Below are experts of layer 3 (counted from 0) of a mixture-of-experts language model. Rows are named gate (a neuron's input weights, with its number), up (a neuron's input weights, with its number) and show model dimensions 0-127. Each number is 128 + 24 x the weight over its row's rms, rounded and kept within 0 to 255. Numbers have three digits each.
Before each expert's rows: a language model's description of what the expert responds to. This comes from a sample of Wikipedia text that the model never trained on.

# expert 20
It responds to: Word-final inflectional endings such as -s, -es, -ed, -ing, -ers, -ions completing nouns or verbs, as in stones, instructions, depending.
gate2:133146150120076083103102115101103101111087138109145095131169171111127118116135123158113083149125146094077148095134140126094146102139162112156080149154127136131142126146145130101141099136120139135145138091139129139172103135134131126103138094149124142127128094130117119148076113129164091070117139143167135149136111165137174142154148155123101132138099124129098154109097076118124115133078
up2:146128152105158123114113143132120110107138145143158141140145075155156130132094139162139123134119140132138144138079151187122119123113127116125141094094090115162139163142174104143097125123126083133144140133161100136133129117131141117119134154100093183128096061099165093136082142148137115125081142089103157114182130090117148127117134128120117122137142119162159139132168118112077108128089

# expert 31
It responds to: Accented letters and byte pieces of Greek, Cyrillic and other scripts, mostly in foreign names, e.g. Óscar, Brandán, Këngës.
gate5:158132149153168101138142149131149134148156172171122077095108121120120131113138105142161142098121154097148081172117122109094157128121132098126152150118139097152083157143136130078172117144138098115099141160142134097116122121112120109116092105118141117143146124075126184125094102116136124135093136130153155133159110132125166098146084151119113117152136098116173124115106127125076160103105
up5:118120123106138154121085149121137139082154099098131126083155136129143132115103122150105085123164140095142129098113155136151144153124178129101118084123143143143115116120150115080141090178144131160121139134123163111188133137139119132130154129182162126088090120157091153148141128124138118133115140125133128153145110119134173086142197139154123114145103152182107113148102131107149124119086

# expert 53
It responds to: Capitalised or consonant-cluster word starts, often after a dash or table bar, such as T, roof, Railroad, broken, Coat.
gate0:164140080115104118097121141093120096153124156100144099147165130157198119165149123104115129157151140121115132125150142140079100094204124136104118125097131144153139124157160125145093166094134140131146140176141129119151131175129098124087123136117121167128156128116123110139153137133131142146126121141089171147143163117115106134188147126114127140113169164112132087146146120121107152130145
up0:132150101124157129147151122135120131112163059138103144165161087071122120146100126131130160128143114101102145128088138131143101108093138132120148101153152110122150180111111128105112114086139103139157144116148128190115090101124101184134122123126145092101135100114110130118114131163123149119116133161122113155090152126144163098130126148164130110166142137181101131154134085127149097107159

# expert 3
It responds to: Line breaks and single capital letters opening words in infobox fields and lists, such as Recorded, Network, UEFA, Freeport.
gate1:132160101123145162150138127137149127129132088156103123160166124149184106128121134097135148110151131157150083094130107107136120139090161156103088151145129130119130168111116138128119154152099112072146157135159127134147113116111114138131159159127146160135143156099082106131133182138124113120145085111120140143126090086138044125126127122108123134116139182116112134144153124108121121141192
up1:127112133115124132133123063124094094122087150128136116138116145179133110136090119111115133121073127128112176107091169118119082099127147141170138125119128115139140175160132156094116087123122095161146145141149146143139107123114123136117146153105104082143116121122141048102151111158159109105167156166118103132127109148148147126109162130153133152127128119181129118142146100122159145135167

# expert 4
It responds to: Vowel-led word pieces inside words and foreign names, such as im in Bodø/Glimt and climb, ip in Mississippi, re in unreasonable.
gate5:139164113071129114117106170173147121117138129140148111137091151161124130128140098111147115113128127114132121175151135110122113132126106135177115093114129130115172143135101095111142128141069143113107146102158147152114123148112095118157161107151131136126148086131111137119138099150102161148087090157111170153126112194115091163124090142110160107167111148115110138137128114106145131134197
up5:144105130149102120134127095117115140107132114117093136137127132134120113130132097146118135098144133112187131117155102080160161102154097169115148139130131134121096126106116122126103149102173139142132082145117094125154136102116113159123194105096148095153141108125167131158124153146116151128084147106114103130098135154124111133087141120130136106088071123161107171156152102123127177138199

# expert 43
It responds to: Opening parentheses before dates, units or glosses, plus initial pieces J, P, ac, ev, e.g. "(born", "(2.08 m", "across".
gate0:107124127119117135099166170079157106117172127087106132143090134124119127116153180100162134149114112122129147119109139167091135160109112132123141079160086140083118107151179088180107116145151081168139142092112118110095102096106117134123115177123120102142117113120124148161149089140124159126112121146122122149119125115109111122120127155117106151169076136142095127146101105132122147107113
up0:115129109155147146089135157094146123141104132118143146145131089109155206109117111122151145131162121105135147103101147150139143119127140109165082113142110104105079168162117098119185206155143143132125165130117136096131094111122105111119102162139144112137086140148150121124143166094162156136091118108115131079158103140141136128104153120140105104130129137153159141133144118116141148113161

# expert 30
It responds to: Lowercase initial consonant pieces of a word after the, a, to, in, such as sp(ring), s(imilar), g(uilt), f, m, p.
gate1:161126144160110132113104134113160135146151102183143142158189114084115155118114129158118175118157156124168140146121152115126107121169120149139137106160125128091121108109169143119145125129107124139159114100121088134176114103140146118179145116188119128128150096160154108117181101116130110143122120150106138135096135098096081107162117097133133124132122115120096086144099083135138159130113
up1:109115083101139138190139136128156112130153149111131122135124137137124144134137129097101071122133146110129103100160080150150157135095108125093118147131153115138116134144123136105112157171109130121085127142121148097073103133136167065121089085105147137130075166078133101159145125138145148138092124131113102160140166120132158140115075139119118101101133096123131172100126133132116152151128

# expert 46
It responds to: First syllables of names and words, often Asian or European, such as Se in Seike, Sh, Pol in Polish, tra in traveled.
gate0:113093159107089094110134103112117106163109089118125089118150136108093137154104159125105117092129090176174100094137117109151116148132094126101118113150127093097151144128125113142131101146120129140121136078151132099120147132098103120094138124142157151164136206115151108106101161132118091129108128091111154159141100114129153131122132132138068126109097139144126127118159087165153142104102
up0:150102122095114092131123162126136145184130145091120127123086154134119163107133113135153125129144098138143160132082162151122118095133189116196114134132096150145131148147136138148126153129116093143140120130141140144135159132095144143127133125144134111146083089122140146120121174122129175174130147123109078117082142115103074140102106096136144154106093143126095117160166117157141175140136

# expert 26
It responds to: Single capital letters inside acronyms and codes (RS/SOM, TV-MA, CD) and == heading markers, plus opening quotation marks.
gate1:138095124133133097119127124123138116143132117139141150100127117116139103118129156110144146108104104220127062112113132110125108116107133075126113128143112123136169148168138119079114113144132145135154142145144128158073100092128165190097125111123153124120136108141160146098099096120123129130122106178133157097165160107100099088149112096122132112112143092132106137133155112151088107107152
up1:117119064191101130119132137118151142114164137129131134152152134117128138083122128130113159179086150115110146162163148140108096126076103138133137117137126138147109143107176124114165149128144141124135099156129132122122150158126096100168160145160130150081145131132164127079149156176173121123123134149138123097169159147112118150145101129097123123178098160142139133099132099135142129129171

# expert 54
It responds to: R and r-cluster pieces starting or early in a word, such as r(ightarrow), ret(ail), Gr, Pr, Br, tr, Sub-r-amaniam.
gate0:164123114130129101179137113122145083142104112147150122158136136135128125158125125120131124152095159186117162104175109134109169138145077137125093130103126141122115120113162106124144136088152118112108117143155160124121125142120145145102123103152157150108107063123168134151104083100108140132135140089088158134153107129115117131096112094169112158136106089123109134083104184135156159152105
up0:145158142132119148098140118059170131129104132124128141117152157075134139145101107134169138147125107111121128141100141115134163114099184106145093087090091151136143155128179137102123131133138141162107109120107160089176144144106117114129116144099121164135132056104133117125137113065129131111114155152153129113132142140106108086132147137102143132137102144102143117147089123092131098146095

# expert 14
It responds to: Determiners following a preposition or starting a sentence, mostly the, also that, this, which, some, as in "of that year".
gate6:139121118146157168145132109127127124189131114140132120122119132087104141162083104114159129109124123064078139129127081151128096151089120130125161139162111137163099132115124130132116158116109150147104161154099056073171158149142138122139157156113093128115159139146135132115128151121117140149145104136113153108155135137113147155163112095125091138150118149137110129104138170135162075103122
up6:094150107067142107099133145120091177078135116094141131128156110144129093120168113121130154138113130156122134106077081159111125124153152137126118128157149141112136093099131149126135098131148135150145136141122139123109132086118119089109118147109124164105108153141143073183122153125177134141084122156125134123130149145126085154115175126100108085106149117136146147128165135082149147165110

# expert 21
It responds to: Word ending ing and short function words inside running text and titles, such as Missing, using, leaving, with, on, and.
gate0:116087158159161111127146085137138126137161146183091121112141149121161102109152107109132141144131164141144134116109100109124152146122106158127132147137117118141167119186149109129167123141131124079144132100147117159077117147119108143151114128106143125098159140078091115136127112125074120175102121140153122165141113122114083108144068156134125096123105125151108127129118113142082125113191
up0:153142103136125173121121141124170142165095078109128135130127156099084122147120125128144138181114119164146125172148135174150097157152126068158142119154085095139152115178131134133162142141101154107099104137105144103119120131157154073145144143137172146160115084139123171142147109192121131134089093128097149145130131137144135119125147111134160129114111135107150150145115119133144150119125

# expert 11
It responds to: Word pieces after a consonant that finish a word stem, such as quarterback, Woodland, Barack, great, Lieutenant, album.
gate0:136133094141117136187105102099110136091127091154125111113104123147137123137131125114103129135134093151119147119140131141156108125095138137100126112093143101117110149163126130144092111129153112098162150113156078085149122138126133105079177111119162127123120111138152091103149108111188105143111148095093087165160145129150142146108126128094168182129150143125138126142079154133122137190152
up0:115106133104168165154134126166129105108141170140128166108133109131145138164133120115179135130112137157074155141086071139177150160143119143144134123089154125109150153143102106097132104137123135069104131125121157134131132127129126160115150104167108098145120126146105109142157113127136140098114155126091129180128144131118147128104156157128115101152146130100108108064139154099097076115100

# expert 36
It responds to: Word-internal pieces with t or m, like bah-t, discon-t-ent, Amend-ment, Ventil-at-or; also pronouns It, it, she, they.
gate0:119156084140127107152113092123126115193136135151115167123171142140073123130140092134144164156117141147123091114128133116144105118194096130137134126165113120091144144108150099116151120091146150142116133130125116123138118106100134121106122131137152162106141125129135107109171131104160139143153059118123125156127120152144121138133132182103157156206099164174116104128144124099152131146117
up0:147133145121142165102132123095171173118139120133109120155131087139093103103115085128125142165132107123121157124160113144130117121107110142151141127130149149108132211123109108169137164105119164126110125123152098125124146118134099120122180152137120147093149159153134128075100144130117139096121093101100103098154094082119130129107084125152168165108155116135109168095147117129100096110162

# expert 50
It responds to: Internal stem fragments and word-initial stems like part, comp, acc, med; examples Tro-ph-y, k-it-chen, M-an-agerial, S-ing-les.
gate2:144161136117178135111075134103106134125111137156149115127128117117116150138098086129168144122170122091117088123124170160146162125130156150151113122158106127103155128110131125113160093120112166163107133137194115125159118112122103130143089093154130129134134099101167122129096058088137144123134144123145182136133143070147119142099093130106133167115147100125135127109116138119132169122150
up2:138101133113179140153086101097127166186095096158133158143109151103131123143136137109151120116117142120150169113163129116133114122133142085177128145151145119127170132148131138122134097180111132104115135145143129136133126168135122162111122123089135094101088103134168114079132073165138120167143159135114104099112125122165164152119111099123129115092109107143102133149110144130176079111134

# expert 51
It responds to: Inner word pieces with consonant clusters like ch, ish, r, l, such as Branch, abstract, Kantonsarchäologie, Agriculture, Verlag.
gate0:126128162149134077151110101148192117130123154161148137136151138130112097158123113128111122135160156112159124128113120104198148133115138107133172136157168123132103096110115150134096136136202102127065141133127090125104135185093147124139114145098168084133121165131134129139116156094091137109133113103109105092103136117153106158135135150118119135152138130102117146111161146110139111145150
up0:128155157176154131199156174152130126145122146129127188122117147114131072116113127111142101138124129107104145143165147101110105133132097089108138099150145158136122135093108104114095105115110134114149099132138108161116157139143116123099152158067144153118157123162090128129144153121080151151088118100137139129088137136143103119119121128123185147120098100159092107146120112148086124141134